config.yaml
d_shared_expert: 128
activation: "swiglu"
normalize_top_k: false
vocab_size: 4320
norm_eps: 1e-06
optimizer: "muon_variant"
grad_clip: 1.0
seq_len: 1024
train_tokens: 516600000
dataset: "wikipedia_en"
Below are experts of layer 5 (counted from 0) of a mixture-of-experts language model. Rows are named router (the router's row for the expert), down (a neuron's output weights, with its number) and show model dimensions 320-383. Each number is 200 + 20 x the weight over its row's rms, rounded and kept within 0 to 999.
After each expert's rows: a language model's description of what the expert responds to. This comes from a sample of Wikipedia text that the model never trained on.

# expert 42
router,218,175,176,176,223,206,196,217,176,197,242,189,199,203,204,215,195,218,227,183,150,210,206,207,202,190,232,188,219,202,178,196,190,203,200,193,210,221,218,178,170,230,200,168,205,192,183,164,188,208,216,210,183,194,196,210,199,243,204,200,175,207,231,235
down0,174,182,193,176,196,188,157,187,166,207,199,210,164,201,199,209,184,192,178,234,210,192,163,210,199,165,223,203,204,236,191,214,181,198,210,197,196,194,194,200,218,184,187,187,247,200,224,179,180,186,230,195,198,177,192,201,169,170,203,205,199,199,200,195
down1,162,166,211,203,198,200,213,170,224,205,185,183,189,236,165,212,192,204,203,235,187,185,211,174,207,194,218,199,175,202,208,197,223,211,176,183,203,200,168,182,200,221,189,213,216,190,196,194,198,197,217,216,187,198,185,183,187,165,191,198,218,209,202,178
down2,183,203,236,209,219,204,207,158,211,182,181,181,184,212,201,166,202,198,198,170,240,167,219,202,150,215,194,205,184,203,202,237,238,204,180,176,202,193,229,194,233,235,170,208,170,226,194,211,177,184,226,203,208,189,204,184,181,179,214,213,171,200,186,201
It responds to: Prepositions in headings, infoboxes. Prepositions, mostly of, in set phrases like Place of birth, As of date, Round of 32, Siege of.

# expert 22
router,211,214,193,216,213,195,217,190,186,232,153,198,183,203,195,200,227,196,212,168,228,211,196,198,182,199,244,219,169,195,221,216,252,192,187,206,193,223,201,192,207,241,183,209,195,220,204,227,209,225,195,212,221,208,206,206,208,178,203,173,181,208,230,193
down0,222,184,211,192,174,241,203,207,221,177,203,207,218,196,243,194,217,225,200,177,169,195,193,171,200,194,235,206,203,202,231,199,205,207,218,226,221,185,190,214,201,163,208,205,199,163,218,183,194,188,206,195,201,196,190,218,204,185,196,174,168,221,156,160
down1,191,197,174,204,217,196,199,164,237,193,203,219,187,206,180,204,192,158,203,187,191,186,174,197,219,242,169,173,208,198,204,236,229,210,228,191,170,189,218,202,181,177,175,159,226,228,191,191,169,195,199,183,231,165,225,185,199,195,198,189,183,229,204,196
down2,181,169,223,225,194,242,214,199,224,192,211,176,201,219,198,191,188,200,193,218,187,213,187,228,217,214,195,182,189,197,195,214,182,230,178,191,205,253,193,219,187,219,190,205,181,228,213,204,203,210,240,202,199,214,205,230,195,171,205,201,237,209,209,201
It responds to: Line breaks, odd fragments. The line break after a one-line description under an article title (Indian film actress), plus rare letter pieces, k, Mc, and closing brackets in LaTeX.

# expert 31
router,176,193,178,227,260,187,213,210,185,183,196,182,177,226,181,170,201,216,212,199,197,200,199,178,208,177,190,180,207,181,226,230,180,181,192,221,230,235,194,203,202,238,192,172,221,217,217,197,206,196,183,214,195,224,198,202,182,189,198,217,182,193,190,151
down0,172,198,210,197,205,198,225,187,188,161,219,205,226,172,187,181,199,248,212,202,222,205,193,185,221,190,211,207,216,171,227,221,159,174,176,170,209,213,223,188,184,239,230,195,232,201,232,169,202,207,155,189,235,173,180,200,199,203,205,181,207,239,214,220
down1,198,193,175,229,188,219,167,211,197,233,207,171,186,221,171,195,205,202,206,193,223,183,188,218,178,210,176,201,191,222,186,205,216,205,189,184,197,207,206,214,209,185,200,210,213,183,193,190,201,182,199,178,205,166,203,212,175,190,202,187,211,196,226,168
down2,183,212,187,195,191,218,225,233,213,162,208,195,232,187,199,211,214,216,196,200,168,190,203,215,229,210,208,196,253,214,223,214,169,198,188,189,168,206,180,178,207,238,211,194,179,181,161,259,188,234,187,206,157,169,210,230,213,176,174,226,171,218,197,211
It responds to: Mid-word consonant pieces. Inner word pieces such as ty in Etymology and guilty, k in Bangkok, comp, opp, often in census and demographics text.

# expert 17
router,202,191,167,208,213,210,225,186,158,164,206,180,227,164,182,183,199,189,177,185,188,220,227,190,199,229,209,190,189,172,214,207,175,177,184,198,195,218,158,192,188,199,202,214,198,205,228,231,225,159,207,206,167,156,224,210,196,169,199,153,237,218,192,148
down0,199,212,231,211,193,193,248,205,172,212,214,171,236,181,157,215,216,161,171,222,204,190,206,192,190,221,162,190,266,215,184,194,175,186,190,199,193,201,214,199,218,182,199,213,210,194,204,221,186,202,212,231,166,207,231,222,191,197,209,211,211,190,211,218
down1,142,203,193,233,206,238,226,201,216,206,229,222,163,170,203,220,193,152,176,199,207,192,227,198,189,201,198,223,208,212,238,223,190,206,203,186,215,197,176,207,236,211,169,198,204,211,217,202,191,178,158,174,214,194,170,209,222,240,208,184,186,185,238,176
down2,226,188,222,178,232,169,197,190,178,207,222,201,235,171,170,176,207,207,252,196,213,189,253,199,170,200,210,280,191,203,206,216,250,219,229,175,193,181,187,186,234,187,228,194,208,197,229,190,224,201,233,197,214,220,212,196,196,207,222,192,173,221,225,204
It responds to: Numbers and quantifiers. Number words and digits before counted nouns or ordinals, e.g. two, three, 18th, several, all; also inner pieces like Mediter-ran-ean.

# expert 62
router,190,192,205,174,182,215,136,220,211,221,160,224,173,204,210,220,197,183,240,236,211,186,223,190,247,202,191,210,207,236,216,208,216,195,198,203,176,221,189,212,185,231,209,206,204,167,174,200,167,214,193,168,168,173,199,217,188,242,190,210,207,202,189,184
down0,166,195,160,194,209,207,196,215,162,228,184,212,203,200,215,226,189,216,197,225,231,237,183,217,213,184,222,204,252,194,182,241,204,169,217,216,185,223,194,196,180,216,222,209,191,180,213,171,178,203,215,202,188,199,201,211,215,229,251,221,206,193,199,185
down1,209,192,189,162,177,165,187,233,187,189,216,182,203,192,225,252,190,231,178,227,195,203,215,182,202,195,182,210,254,212,228,211,230,193,212,208,221,214,223,182,203,206,194,200,202,211,196,210,208,171,207,223,173,209,182,228,195,198,213,220,200,180,228,177
down2,173,174,199,207,177,163,185,186,221,233,178,206,201,195,226,188,215,191,189,181,174,219,213,237,200,204,204,175,184,239,185,183,222,234,209,182,190,205,190,186,213,214,219,212,183,168,234,182,215,203,192,231,197,172,206,196,172,187,173,199,171,228,191,216
It responds to: Sports team vocabulary. Sports career and roster words such as football, Team, Cup, manager, titles, plus pipes in sports statistics tables.

# expert 14
router,212,190,197,197,214,192,194,160,212,220,224,191,203,181,219,199,201,175,228,240,219,246,210,159,213,212,169,207,168,244,181,183,205,188,214,203,203,185,218,191,191,190,210,243,212,188,198,190,165,189,227,216,235,183,223,205,201,234,188,197,209,179,202,156
down0,164,241,216,193,225,167,181,213,206,190,187,221,213,200,215,208,216,180,205,203,207,200,188,208,198,182,183,215,203,163,228,215,212,177,192,212,202,197,236,208,201,203,234,200,209,215,213,217,215,206,222,210,181,171,232,153,194,216,235,223,182,174,216,169
down1,179,213,158,207,184,211,230,178,233,200,173,227,205,192,198,170,213,209,206,181,169,210,187,208,200,215,239,159,198,226,189,189,170,197,209,219,187,201,181,205,215,210,183,181,215,218,170,197,172,208,189,189,186,200,165,181,181,232,222,207,185,253,199,211
down2,214,255,211,188,232,176,186,198,197,189,196,213,183,175,214,216,183,179,225,217,188,236,225,199,197,202,227,167,204,248,194,182,234,214,207,231,188,179,212,213,218,206,213,246,191,192,211,235,195,214,200,215,212,177,215,208,183,202,208,193,175,223,181,238
It responds to: "or" pieces, headings. The piece or inside words such as Glamorgan, honor, color, labor, also == section-heading markers and capital name starts, such as Mor, Cor.

# expert 2
router,220,214,227,201,201,205,186,148,201,219,235,184,198,221,227,193,150,221,218,185,232,199,185,182,211,189,176,234,184,245,221,243,254,172,233,203,196,210,217,196,178,183,193,154,175,212,189,180,238,194,228,191,166,176,182,190,209,180,200,218,222,186,168,194
down0,217,220,196,194,185,180,214,213,198,174,189,211,227,197,173,187,204,189,194,214,199,182,211,207,199,181,232,224,214,210,184,175,229,206,242,201,161,199,197,179,211,181,184,193,224,215,207,213,200,202,205,207,189,227,177,195,199,211,177,196,180,207,185,175
down1,190,170,150,180,199,197,203,191,209,172,214,194,196,217,194,223,151,194,186,181,240,204,181,203,200,233,193,226,208,215,204,182,181,157,229,189,198,224,197,239,228,217,165,186,190,194,234,236,172,226,169,173,224,211,213,213,225,196,198,214,217,216,216,163
down2,194,238,235,209,208,200,180,220,192,182,215,205,228,229,200,225,195,203,231,195,214,219,202,195,173,168,199,189,191,233,185,186,203,199,191,200,215,207,232,193,212,203,213,168,193,208,190,186,230,181,228,177,197,158,234,232,210,163,198,191,218,203,192,199
It responds to: Mid-word vowel pieces. Vowel-heavy word pieces inside names and foreign words, often Romance or Asian, such as Ch-i Minh, Mish-a, Ph-o-enix, judic-i-ary.

# expert 0
router,175,164,208,233,224,205,224,203,169,202,187,222,201,169,181,196,184,205,208,213,217,181,194,222,134,166,184,219,197,207,210,211,219,211,192,189,213,219,177,204,199,194,176,184,188,203,190,187,203,228,179,249,191,171,184,202,198,210,178,179,227,200,209,208
down0,217,198,206,211,206,219,183,167,207,186,192,184,192,201,160,194,201,200,199,185,212,203,200,231,217,225,222,177,192,191,218,224,220,194,243,177,169,168,218,222,234,186,194,189,215,168,210,210,200,186,237,218,192,215,218,199,183,206,191,194,188,200,236,221
down1,201,204,217,194,207,205,198,212,210,203,211,194,190,206,196,248,195,161,168,184,204,207,222,189,196,197,181,189,179,177,184,225,228,204,175,159,200,203,191,214,190,207,225,222,189,196,188,213,176,198,243,188,201,176,201,203,182,206,187,201,155,189,181,200
down2,176,188,231,181,177,228,207,200,189,229,201,183,211,209,212,172,149,189,194,176,179,218,200,209,206,189,217,175,227,194,184,200,195,211,154,219,214,206,197,186,195,206,174,192,200,218,229,213,200,211,216,202,204,183,200,181,185,213,228,219,187,235,206,226
It responds to: Verb and word stems. Word-initial or middle fragments of verbs and words awaiting suffixes, such as found, took, mov, unev-en, str-eng-then, inc-ident.

# expert 46
router,209,226,194,229,185,200,216,187,202,183,181,175,204,190,201,210,197,196,180,222,182,210,203,187,223,192,210,200,209,195,230,192,203,209,179,244,214,191,157,209,220,163,186,173,213,196,221,227,190,206,181,217,240,189,234,197,190,206,190,192,219,209,197,227
down0,189,210,189,166,205,191,219,197,212,220,210,234,214,179,209,221,212,194,192,162,241,204,212,197,172,185,201,187,212,200,174,204,226,184,200,217,151,177,183,239,169,205,194,174,199,217,182,195,188,168,192,177,203,225,177,197,201,183,169,189,191,206,208,190
down1,178,176,191,235,204,204,174,199,203,154,190,224,186,201,191,210,182,170,210,192,192,213,208,200,237,165,217,210,204,199,237,203,174,210,191,175,197,238,206,217,183,206,212,196,187,187,194,214,200,192,201,213,221,183,181,196,164,222,190,221,169,209,231,178
down2,228,243,205,180,181,212,174,217,166,197,212,200,206,151,210,189,218,214,206,207,188,221,168,205,205,183,211,189,212,207,217,191,203,197,189,227,206,188,167,200,202,217,213,186,248,180,212,207,222,256,194,191,184,186,175,139,225,186,175,171,223,222,197,188
It responds to: Adverb endings, temporal words. Suffix ly, ally, ively and the piece at, as in Statistics, Shortly, Brooklyn; also sequence words like then, later, next, now, that.

# expert 41
router,220,203,187,196,208,207,208,219,183,209,185,203,172,167,210,213,194,223,205,186,209,189,189,214,234,189,191,210,221,200,209,213,215,172,206,214,176,196,178,188,192,199,223,216,242,141,194,172,175,194,191,182,237,206,226,176,162,192,184,209,228,183,204,157
down0,198,201,236,181,198,209,190,215,220,191,195,180,225,171,217,175,228,220,214,185,234,201,200,237,199,221,200,210,175,214,196,174,192,217,233,199,220,207,183,198,186,179,190,211,175,226,215,216,229,195,216,176,188,192,173,192,221,216,199,197,208,167,184,185
down1,174,172,181,204,223,191,212,203,215,182,199,213,213,189,193,188,192,192,232,238,210,207,196,215,218,213,219,198,191,186,172,205,206,180,198,204,214,198,196,179,185,209,232,201,198,193,187,190,177,181,186,191,214,197,172,170,235,223,214,191,261,199,189,200
down2,211,177,204,224,190,197,202,231,173,165,179,162,171,176,209,205,177,235,180,170,192,200,211,183,206,230,190,199,190,201,219,219,207,145,182,212,225,184,215,201,187,194,232,223,203,188,195,238,198,199,223,185,202,196,165,206,224,213,187,227,176,194,197,182
It responds to: ro and pro pieces. The piece ro and pro-/pat- word starts inside names and words, in film and award lists, e.g. Chev-ro-let, he-ro-es, Retro.

# expert 56
router,213,193,153,216,165,202,201,193,203,209,169,213,209,183,199,186,216,192,194,211,198,208,192,171,205,213,196,201,180,178,223,218,220,187,159,205,176,224,218,197,220,176,194,187,210,192,203,157,209,228,209,203,194,197,199,196,204,216,197,168,196,210,181,174
down0,205,195,241,201,209,177,197,198,192,222,215,203,203,223,227,191,213,199,214,175,243,205,241,196,197,216,210,227,161,219,189,178,208,232,222,172,183,196,216,217,226,186,218,215,209,184,196,196,190,210,173,221,224,189,230,192,202,203,184,237,249,163,193,226
down1,189,202,185,211,185,183,214,183,172,239,190,200,185,228,213,196,206,219,200,175,215,207,190,193,195,198,214,196,208,189,193,169,182,222,180,166,192,183,213,208,185,194,223,220,222,216,192,208,227,186,216,200,207,222,188,222,212,183,225,201,170,170,196,214
down2,181,209,156,210,200,169,218,192,212,190,194,200,225,219,183,194,199,167,157,153,195,211,175,225,205,205,208,195,221,170,169,178,169,195,153,178,206,182,175,196,190,220,225,204,171,181,195,171,164,200,218,230,165,191,201,201,191,159,194,186,185,248,200,168
It responds to: Technical nouns, taxoboxes. Nouns and endings in technical, vehicle or engineering text, such as aircraft, system, ratio, rail, plus dashes in taxonomy infobox lists.

# expert 26
router,167,206,223,206,187,179,175,196,234,194,244,170,161,196,185,210,221,221,205,196,168,216,198,186,182,231,133,199,217,201,171,223,198,214,199,177,209,182,220,195,190,177,209,195,188,217,165,195,203,212,188,198,225,191,228,192,201,188,206,220,231,173,211,163
down0,168,178,199,216,205,198,219,197,163,219,218,186,242,212,184,185,214,186,177,175,216,172,182,203,179,186,205,184,210,198,181,172,193,202,163,174,198,180,195,201,184,178,215,217,156,210,207,194,180,207,165,201,170,175,240,225,154,197,178,184,174,218,217,203
down1,199,185,210,218,178,196,184,207,199,200,221,217,221,180,173,202,226,220,201,202,224,182,174,200,187,174,203,147,182,184,195,218,210,203,202,197,195,163,177,183,236,197,213,187,210,227,197,188,216,193,168,209,195,230,158,201,206,201,190,185,239,213,179,198
down2,219,234,181,209,196,215,181,212,220,217,227,183,243,185,184,198,200,192,197,250,223,180,229,201,196,218,193,196,163,213,175,220,196,215,213,196,184,256,205,229,209,209,193,189,207,212,215,168,171,168,206,194,179,175,177,200,195,195,149,229,188,155,162,212
It responds to: Commas, Latinate stems. Commas in prose and dates, plus Latin-derived stems after con or pro, such as context, newspaper, act, contract, feature.

# expert 12
router,197,195,180,223,181,195,214,217,215,203,209,197,197,220,164,161,187,195,229,205,188,224,191,186,206,186,193,218,215,242,202,244,196,208,218,196,163,147,173,164,179,199,212,180,198,196,212,231,223,200,146,206,172,180,220,212,195,227,207,177,194,253,197,235
down0,201,178,190,248,199,206,225,188,163,204,182,196,239,187,174,180,195,201,165,233,210,194,238,228,232,227,186,191,166,200,210,252,162,217,213,203,272,191,212,187,186,217,186,216,182,207,222,220,204,217,189,206,227,196,185,179,174,201,187,183,205,210,222,223
down1,200,194,206,191,212,200,215,190,238,211,197,181,239,197,171,213,195,192,222,213,228,182,204,231,207,218,212,179,168,198,230,209,190,209,204,222,259,185,190,221,186,206,199,205,213,234,229,197,197,195,226,194,187,195,211,198,208,208,181,216,178,232,184,191
down2,195,226,213,201,207,194,196,161,198,225,163,206,184,189,171,211,181,173,222,167,210,229,204,211,191,206,203,192,212,221,195,209,196,239,208,227,184,225,197,176,186,240,189,193,229,195,211,194,205,231,176,166,205,181,217,222,181,185,235,168,239,223,215,186
It responds to: Prepositions and mid-word ar. Linking words like with, by, where, while, plus inner word pieces such as ar in Maharashtra, scenario, altar.

# expert 36
router,185,211,213,203,203,204,201,178,201,222,196,200,198,182,184,203,228,217,209,209,189,189,207,222,175,180,193,206,219,179,193,190,201,184,216,205,195,191,207,178,219,197,210,153,207,185,189,208,201,243,212,185,196,196,184,199,220,200,193,184,199,172,214,202
down0,177,193,197,188,199,202,174,168,174,221,198,176,203,189,204,198,223,212,244,196,178,216,188,189,187,187,178,155,216,187,220,183,203,223,194,218,180,212,193,222,202,190,218,179,195,200,195,209,184,185,217,203,184,220,191,213,217,162,177,166,197,202,177,186
down1,191,224,216,227,172,208,183,195,207,196,194,198,198,184,199,220,258,180,213,200,234,187,197,212,178,165,183,214,203,178,193,211,187,180,211,212,200,190,189,183,206,198,185,210,200,195,167,215,207,212,201,233,208,200,216,197,228,209,185,179,202,204,172,206
down2,217,220,158,223,168,175,176,200,247,191,173,187,195,194,199,191,195,196,210,239,213,190,199,192,191,179,194,202,211,204,216,164,201,195,181,230,215,190,194,171,197,179,261,220,200,186,171,231,177,164,183,169,211,172,184,227,200,194,208,158,176,204,208,192
It responds to: Piece et and adjectives. Subword et inside words like cybernetics, Massachusetts, timetable, plus size adjectives high, short, small, long.

# expert 9
router,196,194,192,183,157,194,219,220,204,185,223,170,216,218,195,201,192,191,241,174,156,194,192,213,204,205,231,185,199,167,216,205,217,202,189,195,197,226,173,208,194,204,193,222,251,201,254,163,176,200,226,215,211,188,189,164,194,174,202,188,155,221,179,160
down0,185,225,224,173,191,182,195,215,184,202,173,190,164,175,185,212,215,174,190,190,218,185,188,207,204,217,187,207,184,231,183,183,204,183,223,195,207,188,172,191,212,158,203,211,201,237,206,212,217,194,216,208,207,197,209,191,186,199,217,216,210,224,206,175
down1,218,187,223,195,188,222,229,205,213,222,212,194,173,150,194,199,213,205,195,202,214,168,152,224,218,238,186,167,195,229,212,188,198,188,178,202,235,193,201,226,228,200,190,194,190,166,153,210,196,211,182,218,189,209,206,220,169,230,218,195,230,190,182,205
down2,197,226,215,200,230,235,220,195,200,197,204,188,194,195,219,172,173,226,184,234,196,230,234,205,185,201,199,186,240,215,175,181,186,192,215,214,182,191,197,194,209,211,197,201,218,221,186,211,194,225,167,197,207,153,231,212,237,234,219,178,210,215,189,221
It responds to: Superlative suffixes, infobox fields. The suffix -est in Nearest, Latest, plus first, only, most, and Ph/qu pieces, often in infobox lines and coordinate symbols (′ ″ °).

# expert 49
router,213,211,219,189,188,168,210,201,196,203,185,190,185,210,237,247,187,216,159,153,183,220,171,151,216,231,186,191,180,177,195,217,257,180,187,203,225,209,232,200,215,201,174,168,207,211,202,182,182,184,201,225,179,217,158,220,171,206,185,212,200,196,204,213
down0,194,179,197,215,219,217,227,227,161,195,184,170,213,195,203,197,228,180,210,191,177,181,226,203,207,227,215,201,230,234,179,185,157,217,173,173,207,223,188,167,212,213,233,173,211,253,211,203,231,186,188,212,204,192,189,206,231,213,185,201,244,187,200,234
down1,217,182,188,165,226,190,214,215,200,180,201,183,235,210,201,197,191,193,164,186,203,219,184,195,203,183,199,179,190,194,169,215,189,217,215,199,186,205,226,188,228,225,186,206,213,225,233,212,170,205,171,188,206,202,176,213,193,198,222,207,178,219,194,221
down2,187,178,220,212,216,212,228,210,201,210,165,213,174,207,213,210,211,201,217,199,203,171,194,189,220,232,225,211,155,197,225,236,210,174,208,230,178,183,195,215,197,169,220,192,195,190,206,195,198,219,212,229,207,188,173,212,161,196,201,170,200,206,250,225
It responds to: Plural and verb suffixes. Word-final suffixes like s, es, ic, ers, ates, ing completing nouns and verbs (chronic, Tabs, centers, separated), plus has and have.

# expert 47
router,233,207,218,181,216,214,196,204,231,213,190,178,174,236,186,192,176,206,155,200,246,187,176,185,223,188,217,234,191,217,176,234,224,188,210,199,208,223,200,210,218,168,175,193,157,173,144,203,206,199,200,197,145,208,186,213,212,228,194,212,192,184,164,204
down0,220,224,215,174,209,225,203,237,173,215,203,178,232,173,164,175,165,204,209,215,182,190,220,174,168,227,204,179,226,230,226,184,185,188,184,218,183,209,173,199,165,185,219,207,212,216,220,151,184,186,150,239,232,250,206,162,192,187,220,238,243,186,183,204
down1,166,248,188,203,207,210,186,200,167,177,223,200,209,181,202,186,157,193,218,183,217,196,220,174,192,141,205,188,189,195,178,191,192,194,220,198,195,214,222,196,191,176,214,148,209,188,218,203,207,211,223,196,178,193,196,209,216,212,198,213,183,191,201,192
down2,214,192,201,210,209,165,198,221,232,197,201,202,237,156,170,162,201,186,229,194,204,169,212,191,203,163,212,199,215,191,175,165,204,187,195,198,220,214,182,185,213,223,193,207,194,185,187,193,207,217,193,233,194,154,171,191,207,198,185,207,232,216,232,178
It responds to: Romance-language name pieces. Pieces of Spanish, French, Italian names and words, especially es and de/Des, e.g. La M-es-a, Gen-es-is, Des.

# expert 27
router,193,205,214,246,175,178,229,224,152,185,223,208,228,177,199,181,196,200,200,215,220,185,182,189,186,181,195,231,176,208,246,212,192,190,204,180,182,227,183,222,209,211,187,197,176,181,168,224,195,169,191,166,179,144,177,219,205,226,193,179,227,232,218,189
down0,173,187,185,221,201,188,220,193,198,206,204,229,176,215,218,169,193,215,188,200,188,168,218,196,199,156,203,171,195,217,192,202,221,161,215,203,200,199,211,171,205,198,192,212,192,192,200,216,217,210,174,210,233,189,219,185,188,195,255,199,205,214,232,189
down1,209,198,226,206,198,224,172,192,184,181,245,221,179,217,177,178,208,199,190,215,168,207,187,189,200,179,155,218,184,202,207,180,190,192,198,181,204,170,217,191,214,193,220,180,195,217,229,217,197,150,179,173,230,196,218,227,161,230,188,233,210,207,226,225
down2,198,208,195,242,194,206,217,202,211,208,216,197,158,151,177,222,195,200,168,214,179,177,240,156,214,216,198,216,198,188,204,189,201,180,189,205,194,208,219,200,209,266,196,221,199,237,191,172,190,209,197,202,238,230,194,191,242,202,204,216,193,166,205,241
It responds to: Mid-word consonant pieces. Word-internal pieces after a first consonant, such as ff in Geffen, buff, Gruff, plus un, ess, ud, and words like so, There, need.

# expert 19
router,188,184,181,210,204,178,187,229,162,195,137,194,183,230,163,206,216,223,195,247,201,198,236,232,203,196,240,172,192,151,220,196,186,201,189,220,186,220,175,182,188,207,191,210,238,201,226,198,189,174,193,199,196,181,214,212,204,211,212,182,169,169,152,196
down0,208,182,213,162,210,188,197,207,197,198,228,230,223,179,225,170,186,219,197,210,168,196,171,199,208,212,189,195,215,193,155,181,217,190,242,242,196,206,152,212,215,217,195,192,199,227,239,161,197,176,212,233,179,191,193,165,210,176,178,199,230,196,215,221
down1,185,241,224,204,207,195,212,204,218,201,204,227,222,160,205,210,192,175,209,190,185,216,163,184,222,221,183,213,220,228,205,167,181,175,208,189,214,184,201,142,213,197,181,214,192,227,188,197,207,201,181,187,211,189,206,211,208,187,221,169,179,181,229,203
down2,217,210,196,202,190,249,190,198,196,212,217,185,209,208,196,183,208,200,205,221,208,205,206,154,228,195,194,222,189,200,179,226,169,178,184,198,166,208,204,157,168,188,205,206,219,196,225,187,180,230,198,160,208,197,214,210,164,201,225,180,218,225,238,206
It responds to: Infobox field fragments. Word pieces and units in infobox or spec lists, such as ind in Cylinders and Sapindales, km, mm, 000, Status.

# expert 33
router,205,191,190,223,201,205,195,177,193,200,190,195,184,179,220,178,208,218,199,214,209,195,196,205,219,204,196,173,223,243,206,183,189,215,198,193,200,194,207,235,171,199,232,220,226,195,192,197,206,208,200,194,246,213,222,162,212,204,169,201,209,216,217,201
down0,206,211,189,184,209,180,217,172,234,183,178,197,178,240,207,189,235,184,226,222,216,222,206,232,217,196,169,204,196,186,197,228,194,197,211,196,223,200,198,193,190,224,216,212,197,194,212,236,231,215,207,200,177,176,218,187,220,194,190,201,231,197,195,181
down1,198,193,229,214,211,201,183,195,214,188,202,217,230,160,167,150,190,200,196,188,188,181,215,158,197,209,216,193,213,186,230,195,201,198,208,224,204,195,193,192,199,174,184,191,212,196,233,231,192,189,161,226,217,172,204,213,195,226,225,229,158,221,197,228
down2,202,210,164,169,200,198,201,197,186,233,206,202,193,179,198,226,199,177,214,224,175,211,194,181,209,235,177,196,200,200,203,225,245,188,204,178,202,196,172,202,245,221,195,200,205,186,210,218,240,230,182,184,181,213,224,193,170,225,200,204,207,194,204,174
It responds to: Line breaks and headings. Line breaks after sentences or table rows, and == section heading markers and table separator rows.

# expert 34
router,205,206,204,177,180,179,212,195,180,190,187,216,193,186,234,193,222,189,193,190,216,203,219,185,206,224,191,193,197,237,212,192,185,191,191,215,187,186,167,187,153,229,176,225,201,193,223,242,229,184,216,167,197,193,213,227,197,218,197,199,178,201,185,184
down0,223,199,197,193,181,181,221,212,218,190,164,204,206,206,164,216,187,192,173,227,193,209,186,172,178,214,181,240,190,231,189,197,207,191,199,206,202,221,202,190,193,240,187,213,196,187,198,226,229,188,213,207,187,199,221,172,213,170,209,184,193,215,218,182
down1,200,198,208,194,206,205,210,200,211,200,178,227,176,204,205,194,189,219,207,199,234,211,215,230,226,226,211,195,196,192,177,213,217,160,201,234,229,217,219,224,204,205,191,233,225,205,163,202,189,215,246,193,229,201,224,204,202,174,213,196,202,202,176,196
down2,232,209,223,201,198,206,202,184,246,190,177,236,186,182,147,241,228,203,223,206,218,171,238,227,202,204,174,187,168,174,202,221,210,180,210,196,207,192,201,210,185,194,208,194,204,183,185,231,195,188,188,191,195,201,163,201,193,177,186,176,224,160,211,203
It responds to: Infobox punctuation and units. Slashes, colons, hyphens, closing parentheses and degree or prime marks in infoboxes, e.g. Apps / (Gls), UTC+3:30 (IRST), temperature tables.

# expert 40
router,188,180,212,220,203,217,221,193,200,163,173,142,179,227,188,232,195,240,188,200,188,190,223,185,240,148,180,171,203,165,201,211,192,201,130,192,188,199,213,188,214,221,185,239,184,203,221,179,198,227,221,222,205,178,235,175,185,172,231,206,210,187,149,177
down0,187,195,185,184,201,175,212,193,199,158,178,157,166,211,196,153,193,201,188,193,212,186,203,197,194,184,201,190,185,189,160,216,200,174,193,202,217,172,195,189,225,204,201,194,197,194,176,207,215,205,236,214,194,222,246,177,197,196,230,194,203,218,207,232
down1,197,210,231,220,217,181,250,198,186,208,213,205,217,209,220,232,168,192,239,188,176,226,168,235,166,191,188,229,220,170,188,191,200,191,241,185,191,193,207,211,217,191,183,195,195,198,223,232,195,182,215,192,173,174,193,241,200,174,187,181,199,242,218,221
down2,216,190,212,212,199,205,193,165,208,222,192,228,202,224,186,208,206,195,186,198,189,244,219,212,217,208,191,209,206,178,231,206,198,193,222,192,198,229,195,191,184,202,203,203,168,186,174,213,179,230,220,153,239,235,173,175,203,206,170,261,199,195,214,162
It responds to: Table separators, word starts. Markdown table divider rows like |---|---|, the piece ac as in bacteria, and word-initial pieces like comp, resp, sup, non.

# expert 7
router,221,200,214,211,223,222,184,211,207,216,229,195,225,186,212,181,184,184,216,222,189,227,223,228,190,144,180,240,206,194,183,221,203,194,179,195,195,231,220,190,235,209,198,222,198,222,213,182,205,208,144,253,228,198,203,218,157,242,182,152,217,213,210,193
down0,183,201,185,184,193,185,176,170,192,186,174,182,232,247,140,171,221,212,213,167,182,212,174,196,243,227,196,186,216,219,201,214,224,217,209,207,205,171,187,188,209,206,157,147,190,188,202,187,201,185,228,201,230,169,178,198,172,227,177,191,205,198,182,176
down1,208,189,184,198,224,177,222,181,191,162,189,209,198,176,239,175,193,231,201,197,204,204,178,240,187,168,162,189,188,195,193,191,186,226,226,195,173,202,219,179,193,216,222,215,191,183,211,200,244,177,170,200,236,198,205,191,199,206,203,189,208,186,176,164
down2,217,222,208,199,203,187,152,176,195,168,182,177,201,194,214,208,210,160,194,228,180,195,155,172,201,186,194,187,177,191,175,191,210,201,218,211,153,184,208,210,191,227,204,219,192,197,170,208,224,196,193,190,208,187,146,177,225,208,200,204,164,192,209,200
It responds to: Pronoun I, ut pieces. The pronouns I and we, plus mid-word pieces like ut in utility, solutions, deputies, and other inner fragments of rare words.